config.yaml
num_hidden_layers: 8
hidden_size: 448
n_experts: 16
experts_per_token: 1
d_expert: 416
d_shared_expert: 0
hidden_act: "geglu"
moe_layers: [2, 3, 4, 5, 6, 7]
router_score: "sigmoid"
normalize_top_k: false
routed_scale: 2.0
balance_loss: 0.00238
balance_bias: true
scale_expert_input: true
init_std_router: 0.0163
lr_router: 0.00114
vocab_size: 31518
norm: "rmsnorm"
norm_eps: 1e-05
tie_word_embeddings: "early"
optimizer: "adamw"
learning_rate: 0.000703
beta1: 0.9
beta2: 0.99
batch_tokens: [65536, 131072, 196608]
max_seq_len: 1024
train_tokens: 577700000
max_steps: 4605
dataset: "wikipedia_en"
Below are experts of layer 5 (counted from 0) of a mixture-of-experts language model. Rows are named router (the router's row for the expert), gate (a neuron's input weights, with its number), up (a neuron's input weights, with its number), down (a neuron's output weights, with its number) and show model dimensions 256-319. Each number is 500 + 50 x the weight over its row's rms, rounded and kept within 0 to 999. Numbers have three digits each.
After each expert's rows: a language model's description of what the expert responds to; "comes after" lists some tokens at least twice as common just before its tokens as in all text. This comes from a sample of Wikipedia text that the model never trained on. Tokens count by the router's weight.

# expert 1
router:504558465497533595532530508389461519474492487507549464433563518533469504483539496481574463438499450502540503469528490463408567516514483479564521496602490509497501501530519628505595515586540556
gate0:545461505511493494356473521571542453567460532494466525536572505500508565467423468490483477430425559546448479467529496471566567444464497510534509475408475468538510543479523564433566497461498484
up0:500450467537598563462385511524525460509464605460486509545515507486488490512564492585527442464548458534469552483495516490480425562447473588542493507475454541452454558551450537542599406576525524
down0:548434512464460557504569499541527426510449477477493502527492478436528513477620486505442461480481455518546477454452631478556412416512465477547512483489570428527484488351451481458545543455483450
gate1:442584469561500542524489465504574433417532501529582443481577568474463571540511441551481371453428441603471457510502505568536479424515447482497602432457547480500532465486529452514553563521553450
up1:485473429536504504467542541479554388503519440518493523408535525529427455536498483461595435512591481498551469574472488492499569517549501425449510462461585533394506504527489408485491536449512377
down1:478376420476459543547526456519547473451561480445565535592543585431507475462452477533450479594391437471437538517508815494541520444540482504490471489550534496406501470438561485595395440547517509
gate2:562499547489517395469417424536443473432518503443484475516562524508492582454607496502508495574491504542477492497564512509474513546383403481550493461499516528487525432481540414474539492540470469
up2:503519519433471420466461534516526392529499489563500481536476495522457441484487576485437538480451498567472513571587504538503549511516580475565579394537598497424532546549542462550503555476525539
down2:464569494511375461491466545459493531565493545574511449509580475531411507479515388516470454530506401500611463461581446410484453509521483513470533499434493422417501451377435505535462457463444487
gate3:651619457588507448470499466473463477470468509499427488481543522492593490435498453452495472516624456403507568558558497518384546507364512516519483550549493551510520468499488526440565488556528602
up3:566488494422421440494554519508534571434404561505488434517455457514561511448428567556534620420463531544488550520460489543466501487539499556430465566496501527461342566526542536508458561508516435
down3:480527491486487474421416546559404514533554537561549487525537432478585537510498475496425493521446378578510575469421502516586533398587427484550453555585496457459544360540520536509345542442511545
gate4:568451525480526504449469513535423482482534455395442408569496467498581483599455417551465399485460552519483530523413514509532449515484463477590582435480481578594553479554404496496457575487534469
up4:486550498519398465493479522433562540424471452497517413426451532568579408498555493570535385475581593455449537481537512474539446463530547443537493437627485438542431344443458454491480446497504505
down4:596498472379462453561451420455497549567424474512572689529502519392469445503453509563559435404526420522468513485506646410548553464522542458455563512475520497499499602408507490523506497481547462
gate5:547484490600466441532411464534522505507504478479482405423504512475441550481532428476528431486526526439558489450558513465451545520540550510496450496537521531480629434495483477503479544487497501
up5:417517436509511496440482528499478483472461563397475535536491568532508509523487347470433471455555440514519542560498502531540494576462434434513520482497508449533506423557453493515405540511537584
down5:499572466421509426466509552526599577563503511513554430550472567528499499507517624388513568505553524504462550561512834473517507557508502468549569500380521491482484446453490498540473531430570471
gate6:504482461499491411533500484632558403564559509430304504593483516501495542563469549540440506509500480427517565532558492545552552536440565482502565551509498531554455572445418421534537451522496513
up6:578507526438491545424511454484489482412470424460553419466552540511519527490525419511583547503400549540542528501473484507557411520499433497471462469500514511508530504577562601487499473595564550
down6:481491460501490529519527405411528551485498565545529388461502599593493481481457449544562531506518538569484589424527463512543595545503495529437476358534526519403464581522504528526597458577485514
Word right after was, is, were, be or as, mostly participles and adjectives like known, considered, located, died, became.
comes after: " was", " is", " were", " as", " be", " are"

# expert 14
router:514489555536494531440417537418519454493457518498523380490594463627493464453517459501552479520395533561522487431452483478527434489536490403553506537437593449534594461633463474519569430542402549
gate0:484369446489525521540458474494518517493516484595530494492562536505532510631522561392515510537392483567382514441477498494521504467503483491442524449522412537506586467498468487415500489446440516
up0:494553417546470541492468530485504490458499474402474560490462459477409542470478585450458552504530479465550550517516507488489497499513494504467479516540498519532502610519544462506462496528471443
down0:471509502484536573486560542506478477543512408477502507501495576603481380476526474434433521486559554585371542536418420442590555495493489516534449497419462446482491418334464511438508526435536459
gate1:540637523457489468559515471560527492478527446523514443486484450484528536536491575469527460494550438462620401502602473426632493420545509487637523465480572479557522390530496591406498465565459519
up1:519612473544463509498445517448503471508562507533483456515476421648473536483507494479523429542462429554518413417544518466404494473444444490637447475533515428531497438542431546441549447591538483
down1:466409553456422461558548579458496545492516450465452559481487469468505473523516453529479528504471559531547539441516659556584466437616537596469471474435405471439499440545442589490442572469567530
gate2:470483442536483384599476549456486527479497586424510562549416473520499450488518554536563495462499524529480437493486478540535465539510419526381442443475502374471512402504592523546445433536470511
up2:532460482525515476464506490584496391492586432550549473552433500460495462558535357481423473447493381528396479506539492524541520465588541455640464549485491545456525499485584384483507522545474475
down2:437522461492464545479527471511524414504506518528504483442539454514501596479538555499521490523485484480523541539486217412534537458490488492487478525509508458531501620208539480554596430536496577
gate3:542442455436575539432551466597599493460549525448460550495484443497445536533449436447503391517482491475438576487537527457436480542467372425512500520535517543553452479462556477467548501592425490
up3:539408466433471486469487511546479491512506513471437560429491465486513517472408500601485447460374589555500516487583489515542478555547516436465512532414514499502520508527586534525483464553512524
down3:561474554545495535502397534418527484509491558492618504509535491469505476477503552553437539486398433475474525543531416612450510479488514517519414550577548451353514481617500504500524616467571521
gate4:514589488576510563533540479514534502487504403563487468556518534487601580482520481482613469511547473518529399543428523473473476491415472384471545490618549561534452535549513453501501588462607494
up4:467577486496555476472513454462498575547511558432452466437470542424505399538474516563410442496464472423494526485494549474490490590476425549512517509382522466524545447436529500485495446537409520
down4:472401478533488555484453487412420477526568512517548460574542452516578533472504524512499503512490634532541481523580244508580535525553619476519658517485487491470460475378546489557550498513511426
gate5:468523474464601559521513469518520477558448495596367538540485518527571438453483458474565398443552466471486458484476513492383484449511505541448541465555515485514513624484575444497497537442512473
up5:501544573486568440532555552528458538531482480486503467421522496486472563437437540432462492509496465443489472503521489487511496528523580517655497498525512477468532618500438535577604496460499488
down5:528499580486482518482484589549503449583487542469528536454486448527435361462540525479482481489457398519456418481443391509390561453515535477524520515499518427500464437514461485467468591483446533
gate6:473467462481564501467530535538668493442457579519540552555543409534503551480502478394528428515481467469508504508405492447573567518488457504513475561564531534460490428519450488513434473436452516
up6:473483458555433551466454454460508475461580499597478482526516543534427485481480518493533601476518541494477505496531502571477477427459585515423511497561453538542483476545490524512523534567540543
down6:516515442433487508469584493486408464562545526529456468467489487460524501507499504463524528496451601483467537548489000459506647554518539511456526493491529476555538507209526532571476530558519558
Newlines, paragraph breaks, list dashes and == heading markers, especially between lines of taxonomy infoboxes and lists like Family: Geometridae.
comes after: "\n", ".\n\n", "\n\n", ")\n", " |\n\n", "0"

# expert 0
router:545521448524502497545536477478527509490564535599487472527606392593520597585525409493585423524505512414512535535441492407513520559454538506508571514534436408530527411461542590517476493490471447
gate0:659490579561542575465423493550514421497603472488569523539422575536541428554485496452439482550477484415562520492510515468496477448527491552509508453423464486549438447509516466524467541448482525
up0:428464460446498451457454541572420542485467544529444446564404568554496465444483484554446460406361460511489490467474510594435502535603523504432519565469445471496503471518604402453453410565490518
down0:455419495508461482412447556386418537564528470455485520485523493501418531518517522427548545509439475440398434396530570530485527476436604509494486521479536528566603522563489508481418432542462409
gate1:476553485449536509463520511454545310593561457488494454459449509513496421476502455551521471499554507560597541501491483521463510506551575489451459413471454469523525373509476484471507518506465512
up1:551575508519489634506497428479559490479496542527487466442503539530532595477463513445520516434485441522455477539475511462584559550433542514432516580563608503515390485463474469504503508527481468
down1:590557583544523487522506499553499457428456540521465515533479534464501434555505527471464504489522433477508472504424433461478520428503527437451546485437561579569524477446458486420558512527484511
gate2:531506519467518477493568464517526512491533489477530637462526485579440508511592424538511491529562537520611486487534512497432515488592458449581471449517589423516536521483561377527482572432535560
up2:480619522493441541434487488549547544550437526495487512502497530528508484515365506460521593506430419532450587468442514498507419578424498516525545488497523560482464556489429601556515458596452496
down2:549504459562525488481509565509388524493521594470505503481524450472509564440558564554553542446531455454587493536481000539508505461507577570533489483480501510497442488533565507509512573528373483
gate3:625591403495396478428449515510502608479552560581423488522582447429479456551475495527511503482483480536498484502484485451488561459571494481482450489507429435494520497470485476577475511453440572
up3:502443516493596495413478446449556508539535548478507546562468480508509430563500501561444423468481496569412469457468488532472599472451428531478439471425491516456442491478486594526515511491418513
down3:438490517588486549487548441488408645429432497514534549413453481512555485398470478599496505478451514472524540461465668467490612562487479479490464504491429505506594513499438494396626482548430533
gate4:628537512553432478516440499503588408515541489539442458551523441429573592560475555562535450380545563554524515499429491521469528461549548448437486505518482501526455431463469495623517497556376517
up4:503458554543505528523448449486484472420591492496527515450541483534533534502533485417416493546576367550556541462572497500574458502529481531510465488512421491504546488587459485540466492478580445
down4:560562576393588384476522544459479486543502499533524518566493456373518491590507490510450495439513467494508486533503074517496435476542543489502538523527533555524460459503513560452554476546498466
gate5:554526518613448420508517503545492615470599518498483484401387506466551520524590497504519439548488560467543515491517505528462507509395504488523517534512613494492517507385491502568432516534466474
up5:530541460454498470625501477581487564517428523491525543569504515632466444471405474512506528525558449519517439529522500420557488612530557518452460513480431584440455642429528487353509542451494558
down5:509575542456511487471487487535422524510540499471512477548486408477477440538531504504495479492588499539586458499486521354399498481497478512466593480402470552572501419548584486470606504387490488
gate6:488465430505426441532472486533508477539541483452432334462568585531549516560577402400496478436569489459601529556440485447580560498495447437535494484507516590578491463580437500463578450485553487
up6:501547508527462472557368528540613526525486483501376440475500472529580480569568467383500539456534541565591491499428491489502421500490541430446468535521500545539460478585464491503525514446493574
down6:626549508494442533542464596550541468457472541562469513529493551566455546494462518511498464494478531561465462506547827525480472463437500531542602526473513566451544489435443547509568558387614491
Subject nouns and pronouns opening a clause before a verb or "of", e.g. population, species, he, it, people, often in demographics text.
comes after: " the", " The", "The", " his", " that", " this"

# expert 4
router:458434457443483503470440464520495464483478436460503501526516593509583496475554519424583468477435553534509371498446486495469509496507499486446523382479479552590558418446534497486566558523472448
gate0:453481581486475498527502529574511506553391547505486510482526439494569521475494547459519547522554523465580590422414505535350519523507479540532528500550584483528499516482557573477475528494516497
up0:488540424426535484406501562481617494506485492453542466567519491483525463555545518508491404540457535539546491498492499462437486543510514408533520435472448578470516479503421539471578467504533540
down0:596459456504452535474542497638603528473439350498496495469389449499509464487551472500489428431484459506513560556414434537466515536492493527476470568511469523509428494561444526598595479499558476
gate1:469474529534532500449488534565487471476445464503478478416535533510517510482543548386572468476478454604482484509478503492478558488556515586606487540432528503413543521481633514527522499540483494
up1:579562484549480507697478434484481514437514518564541357536550488502439470578489465591476492579561523453520534463493505443540533484554539441457510520514475565552399570494487566567457546444492562
down1:494568547569537464519471322441504539488529499490492500498530404465502539476535506534518476559490531439522562476474473417545442423501518509509503481522540571553485520475435537516503477505451558
gate2:472516473528519519561580519422504518551513552594455456491506507575472538565550563456570540549604435518505377445530494484555467502526553572471453444561543491533487452497476364488492475472496507
up2:546556471493525525575491539551560559587540460425449558561483473504471463540511508550496508487500503495509484537436519535447597527507567381545481484426474552428484635398547534483490477543440423
down2:603486551478530493428442406510498466530550485487510421519566497595456442561547512525614460411471503489513458546503217471545486594431486401500495573555510558579487629411498564501524491512436510
gate3:566460438441481431499511452539542520540477498478439520483496502503484568511560556418516485398566565506513549529435494561461495567484455455440430539489473498473500535535482453468484441486468512
up3:455533551557581513386518534550432518451481485391529466547496456464549525531510520623542481610392490447497438549519518459515541454535528493580544520507471462488479454440517543572444563556499542
down3:466480528450593512506494444536475511467549550480494523537639481543468515476566493464614402535546526547548486522481000470469475556482482469550565465461491509559472448466539497491447416516505532
gate4:480523445478467531479477463445513534506578518415499535446496487486480493532483529563538596485519488579557500477530494534553480498463454426543548480601563565555481526509489433548544491482443557
up4:492600447510468471551533543485495506455498455555484447628515539460483431511467507578533416438546490545519510513374504490455607478550536560477480564421588526544491579518467617535523524487468432
down4:401644541509519569469447421506499587502459601482483456428557538543433449457542534367536481452536526522489563407383367497485542489469493487574475466501530538503578643317510528452512437529547492
gate5:465469547496475543584507553600448506494479438566461551514542525575552457549487423498566504422507527508501557496453487500560449548544593487464453547456473445520407579468528477392529466509466491
up5:577484450526503462473421444401438576552510434415537490490490472526473493492526593440468478632477483539429465495456510477510440456558459494463494479516638593465617427527413541527558545460525502
down5:529448584439531415520467474518389436578496479510482497441502537476543508481582543466482444531411480558387503496445274467578458501406474495420361412484558612504462595476488502521482532511443413
gate6:558492523484546496624492497505497546495523540531505536493442581496505509470394502537477484444547551533401536535431492561466543622543530498478522502590513474518467525533522522547426531503589475
up6:651445479441582440476389541579509459409508457548523514472529521402537563539500531566502508409510427535456577433573504492420504555484449564547531389535507504518515533538573480532501454487511453
down6:434557558468452420424485533515352522488562586529419568504501481514483562464484445490498509453441609449576516503518579513476504523429420507443418480574470447447527526593407549501513535468464522
Adjectives and nouns naming political, social or ideological domains, such as social, political, Communist, Islamic, economic, often before Party or -ism.
comes after: " the", " of", " and", " to", " for", " by"

# expert 6
router:490370591465510590488576572512486521481407498451570463493509470693529511513548443514456466492439519527515436387541485479517509578409483537591490420543556499448548456549468516557475405439474376
gate0:536473481464411453468516477536555481581506529463544482492543488525573548506418584439530414439412511418544566483460500484405512527555572495468521479483549451470550512503514495519516608485415416
up0:461488511464494522499562471404533547465559564465572540491513550510527495511432498628509459550467508569519617436552496483436449511488530486443516510426432470441538443449470479489584463477451506
down0:482445539551572496548540480491546516450516492478582510425544570545537554502524555464505490504502407540499519474485611463452401608529472503546637467551567624500500584595521485601399500529470548
gate1:540489535486443561549477449575490499553438529420484445474538473478513416508477513592557493446496481433573498511524514490500538550550528462471439513479487568518515468438550524583522565469547488
up1:467517518522397625462519463475547452561548489490509427457516526516497502506446476612585420522467572431519423559545522497507510493520518553472480536439503456547517436467489608600578574600513494
down1:538457554497467495446495655502503551565517456552470611412438532458508490550516464493431547480463470506544478491484923558505483519441533527504335486539528449400531494712431496512469515483584536
gate2:485499505517602432533480489590580416537566410624428513520414543400525450465531485512459505641518416535461500473501486532540505499450581516570447477546496493425550546486496414569485499511506501
up2:485538501477620497528460522545486548400504468605498444571466452507477490457548634553445449492552388556420507459464509492483511485542408468492533396414462482462442554469476450463487455454408487
down2:435564535491405468481476578450444511495467563539513571559438499444565541580428516535623418516500483507454544593469722577506491520469558476497513595555444532398581546552552538456533549534615479
gate3:442508532436444551535482497453497505488483512498516494553591540525500539587447486527475480451511497558497505491489485453573394490442418513503463528521525453496413428501485575511509616488528553
up3:492521492522490510495417516501526551503468502473520443548570464543565475448448459506503479534508511536470504488436528479521443455493454464558477492526455467525460482490543521479553587590550483
down3:592328588517491498519412589564421579531489613477487519485501551524361478555467497521498533460495456539544506487503836486562485472477422539513494564448491479428527526616527507398475496417417482
gate4:490470511474492499525607498490525390539492490502525484511486543518491549608492488479492431475456484508450502554453501536501438506490534523428517512500522510508493459516532509491492552524486418
up4:487470529561481495522485488504474616398476569514460494487521511448509464488537496603486591465536476539515511482492514454439563403443518451603515562554537511534463462479533488507512510445520598
down4:553459471534535507433513413581638430492502529489474527448515498500451494498509493458500487576501584482517480489478226452542473501484475413533554562529589492600441521466655520431492462467437517
gate5:446481493502471434472602524483474412494542466539467554487522469525509478571530465445491396507503506508489465502606526496533459498453519501494486531555432515554494495513476604480584483444579496
up5:545509547488480495515559472568459543524553451538467485283555441499448419500578511438554520390492458424481470493450490496472485479530593536435484509458567559494609478497535511536515599515456469
down5:475571398554486450541519480413507483575489452493523574598478529466493443504449521495459418539519534451422504513542543550536522468493425492553401555531449514429524535542457574509540591631626541
gate6:434469476449604491470514488567577499520401498530440517457486477510536495508499560514490405508556490556410519464505503551486546528517574444465493472556661503517487579535489445484500369581569555
up6:490519507582487499585501520452524524483561558460608564553505514493416440505558448531507530526534491502611384563517487473558506457470475561498520543475492441538545428491536537532471607453412402
down6:439525445581539478534516481522534473416499446502504502511546564493490501545444428476559466547514528497531514522485065450539522578514488566589565420495445527502489481367497490505596558507564536
The space token opening a table cell after a pipe or semicolon, before numbers, plus currency and unit symbols like $, £, °.
comes after: " |", "|", ";", ":", " in", " /"

# expert 13
router:524427550577441539559471514583474527443515488538598498465516498527499521472451533515535430447446546444476507516547476459469531522471498398469504522530543622496570485514467526447458497505421526
gate0:590444401510491439475520561517521571481524525498422523488543584493493428431485519470424502515449466495468370480495481433526417501495432512501463486568501539586513433512487509457513458504556593
up0:502416438506410401535539474592472501486528513403460473523525524538493532507509533466462537508551522447492486495473490441535435478554535500494497518528563526578516485511507428431470500463444520
down0:503476503505501530432524578461512562626424524546550574520519410555510425351504535435492523589517470528561495479415499456523565457545564465571465510522434507507523476578450566534507514562513537
gate1:514547458510611518548541521512513481476492457499514582591517422452604454631464393484516430490422577578383416537544458510503545508487425418591460441422517474594385626490572550427459504435570458
up1:430494497520441550539526497585487520459540495492548594507537543459497438555483462525446504519364524547429433455461490510500608537488428431510514520498526492538503522464493525448458515447625560
down1:435514446408479426465487505485484517484470468489495542519507480496544398517489472520471560512580500576547491442464690519401479603426494579453451488533484460438521403542562463560497524554548484
gate2:539585484446498527464381541607508494454500431460501515540565558522459432477478488511485500531425525482532598436521506449449562669469482567474557450530477523466409535445490538534591441485551491
up2:530544533435528499346441461473511512460585457421498541504577536610463417528508584506406514550470537427537570461463515500517466493452495465473429537545536565537521500573464486486573484534420498
down2:507534486526503528556509531464429580483489520534522561522521508445530572478518488442471491537582524587500561463585608372543486593456428540459545496485466503489556462479439392542340517538541593
gate3:487480483529578484560582500452511490536474524459509530499538594496567541531443451528509593473525555521596361488516500516559515495546496542518539489505599493528555508516507460509399443526488477
up3:502505456453455524579492602566544508562471488390453505443478474577487486506454400419570403522489502543544531484488504478487491453524553509401502481493475547544504420515457513482478537533431608
down3:441510513566480440415560524543478510443472625591603542519480419475535456387405503550478572505516511527510497455528462567566512558554559543533470486448435453463464406520540502471559501439486479
gate4:477555516522516519480485447540508482500390534464481515567479524436467515487516555516473566434558538521588477471579504467539424487445443414458497392496441483532423492435481532493528484529555540
up4:468460423477506501441537444490450544634481465508462529406526526510561560515549436520594468573505497507434588499458515572475481588461543497536638570458565474530526531456500502416582458493477512
down4:585536557450446567489498423475434453565449475582486525521474461533514495593592435492423446594471491496603474537521469579513521488467519395514547483456438489576499485446526500422526437370473428
gate5:508512498438494471486478463521516472537501558491482524430456456509570450472472481500437524509484447445450490448550517507386529545458556548573494488472488390471459414497493479548586541489455441
up5:484537495506436423505534543412491494446493570450555499453501564522509554520563474523488531465489615426465464539478505473468419411487424496538498441552492425490488382474489489444516511542522479
down5:647419496423562487552513577516534547520476434458500577460535498413443618550489483470469557525506495519437495488510706432456522481490518519451482515547540537442522461544531492505547540461585524
gate6:547517574560516556552493450610508503430535516408532508470568586495461465485490550524563491467425480479447398537523474533543515532483560499571508390522484578539511483505527524640424538420489488
up6:459562510470461455540465534519490523549508389505486474453532505546460522392557477536505414519507518527537575499511515442492589484479482480494514546491428486529478541540603500500483475508398432
down6:502469351482487489452594460567514497406511462452544463537485515548538352467516553451564471408574457492487586539509442389467563472474496503570602536522461607484503599424449531487483557492454498
First digit chunks of years and codes, such as 199, 200, 201 in 2006, and numbers in elevations and postal codes.
comes after: " ", " (", "–", "200", "201", "°"

# expert 15
router:471530514566570483467556484439470489513539557536510490514488538531527464482468517441461510493492534443521535406481456452471559480476477399546553444545511462449565531502509552456499340489489530
gate0:475542593467486519492532500487459448489594374573503524424445457479560447579546511454509525571531510520467417471517505584469580472429570482502481464463436401516507402489492496558460490468454442
up0:475415437474510370498511547469477477490481577426542430448544506467430429490441453589515440492416478433477536470482504511531442365543567461538502518588529533558468500533572536476499498451414458
down0:521472497554524476486538501528471483484515512457542456512511451484471395405513530532453526515450523528424560523506169535499589421480518593522558486424423422456440538411420558584551498489538474
gate1:495496468463482435449554427468535504469465418533549477542559420469438513586474476540554438500431610565474506512524514513438455455447478505597549514575520487520533480461507543493502568509547491
up1:486466581435465442567528423443592545512454535466557501525591450463388587505501478489564365484448619522507497424480490462483381506459403506570479539426539489438520554480578511489503509541546445
down1:488436510456573524540380569449546492419565469460448625435427522566467500505442517446473536458507544477524539524476897567528434506488514507530511517445515465440483505571500521500513540447470522
gate2:439553562466527504532464545504497467505446564480547555527521468477515471483513478568407533448499549438464448461493488545475458493431361522457533429567512558439532524489471553524471459418484422
up2:476533550517571503592535470504493496523390571570487506504583529463547420457430474571457584461549531429476428500499484559445464529419503488415421492548556482485526549510528465518529525459448495
down2:559480495485549491474467597516561489505519469555427548586426472551419493576504484554471461461522493468573502457494667541534555516475496532473412553493503452537525502492444518569478492627472493
gate3:521477445460464511536433459480477535555497472506455495468453410557453458610498465525518509467433516445599479497458473511491448495408642481453580509448502624502593460529417437482518506634468493
up3:493585467498526487529431514520541476519541464532435541482451432482449427574506520511524502527447467428583508497448523463520454452387559490489601486480496551593503492485452432480558515571422571
down3:505542545516434457505448522519489519504539609451492540504544514523449517486578555546560475526384517489420588520478496521544475476545557568448417535524483479574567525583404491460544571505551526
gate4:485539546568591536511510468540522495498542448525443470466529517609554440482506529523522463552593518600521464477499438487517487458443494436514511446547569522535601530529536540559491588469546536
up4:479539535561539533519460542500434381517548442556428546555476562503547471471459511542436478534546445507511410450498485528539447516423558460500476386619547555507551486570509566506485475462536508
down4:526495459475520519490467565463459509579441537498521471505458465454420492463481440450527626599542520524603519451422621484506470522499525493524392500475442607551513579659533537616591549519599509
gate5:539478403500489524444467455491507536490537534572510487580583520589571552438516510527468441447492410398493506511491509443568515524475459529582515595492464541502522497486526416536475539526469552
up5:519517572418492484530533504506492542531422529504469432382456513500380412532492538468561531525472559592481452485626482579461448571526551474402487505525500509573558523526438668476535450387504555
down5:460563566537452551470451490491480463464526471534455490506494486548562454511457463567494479559512558495471493437488263517508507493498549444500433441481599577529574541585512652552490509460508501
gate6:508477563417519493515557456460557503495454387458476455542594534578559493505557430424452473546468522522500580386635522498508561506487508519532467526577513468451507410510565525557488545487476392
up6:523418640517555535471522535496507501474436461494556459546560447525464502519555405498468515561584572528538518410617498538442544456523555417480400496548662569509470500596433548546539443518481395
down6:482364557556468581469510575484480526490462539480508546542433445468523514530579438547449493422477465606535468442414595556516372568587392396535380506512564408468534460589448547585497478449452474
Column header words and numeric cell contents in wiki tables, such as Votes, Majority, Result, Surface, percentages and closing parentheses.
comes after: " ", " |", "–", "|", "201", "199"

# expert 7
router:556620524525559489491481588518541457415478543505506437522638484542555536514503505507541426503352544400625434523487477449568552496467482519625575432488456452552504456417429500538577464429515456
gate0:508523476489460394473623474581484598550422491485435471449490464506530478476539525526489541542524486458533478435452495573481493567554529463466575486449514535472539525470479437490588477463494500
up0:401561484492498454598476514439429505678492433516478489432458588503510532514531467432454462483350500561478482460487514502470418507471431530524479603533542474492620451547518555478475520631462470
down0:460429411494473493532461588533422488506460501458510521540524585449492475562470467475456407607539452515520490463495302426593537472478470426565466445538496535457497500584572576521488506540466663
gate1:527411435392603436574592497579454529506450551478588465519522527455485548568406485466514412434579530515518398501595504447556512473562496424501508443509551546533586445564511479535629505487495434
up1:475509536574510567445434519459460531468502468437449497481522484532476496431472514466555478550415467597443540507512497443397508469437377535490482456577461493538460542539457492378478492468401516
down1:495444567591511583495565451432570515456548505471473541521488473511517552512442498519422589450519530429455550573442000499520523520533577472536529424511521431553555490510428444510469488480436481
gate2:513560541470436399537426512545476476525457501425469515467523470498435411519464511472515523500462484535538531410407496473424554472466452490533510480438539531564523575507497452436495520499500414
up2:515503418485439541510558490523413515537458356485442452532407566586452544482553515517465540571576614430449470494589506513509495544570560491450420436455467633503544451493483521531511443484435538
down2:569525427510554460572493422535529467501407529536448517482533451466491450525513617477511503466563516494522518438466090451468486464486512372494594439490552448458512533515530448463573487538528489
gate3:380486565443604532514535497520525450485563508524470562528482479506505554430586622494522562432454504514515530510522477521477541462442492460501525508514446504470469527499520463479515513543532507
up3:565520456549485438573415479498498501511443437366546473464551550533489430517489427501500496535484567526587502514533504522560549550538460591409497500508540504529503557544465501538442472475437556
down3:538435562519535550462412475534535604459496448556455449485501403533485585468478484515457463523431502452502501522522135470508506651425556465435496557534468594548563618497584516568461407473460478
gate4:458529452524512499454527462475479516490534591475417445535509533490592492553546512547553516472473525504517536506517504484524512466526510529451484569527503405481490527458490569561495522477503582
up4:524511507502584544417503468521463392447501541514464458569468434534555492483471498557577481385546484432460421508495509520410513494533449482505528551534554435439400519460498501576510429531435472
down4:467513600517494477561616564472508497514489481465482476470492476511572517501519507452471508366466624542522511497529794484545452478409441596558538535502500564530439600511493483439446622560445491
gate5:519512468486486524564494473562510623492509444486570562447490498510449544533535566464522468581496507521443521504469506472563569514541487438446541357466441518468520442471545514353410514480482516
up5:496452572493532511486496459537459497545567508446589541478490492474481522529402483533485378558491468486426485526609490466488453516494468455390517451444510549494485476498534519390528504558502555
down5:509522476476528534475568523585485517492457451439458591558490460479484553455373510519419423613424485449485541484470999485509472414489522490452454418493531485479498507490534529493484514553550510
gate6:502494376433526460512598492506471643534552489438628500555460488489508443532451458594491456525551518461522515387576467407550547475583459460469604540471561555517509524520533522462604450500500467
up6:537536401393454419497557500489518502495567503514546475518431503469465472569461499630477463438548470489589522538599488457534439552529461477440560587445566504537468463449549495495570507476504513
down6:543545461330493420493491565589478481565488448482516506487484513470471499443551489469529439538539519559537459452558972439546423422451399507478547586507486559482442478527524508491513488496485514
Pipe separators between cells in wiki tables of scores and statistics, plus colons, semicolons and coordinate marks like °N.
comes after: " |\n", "0", ")", "1", "2", "3"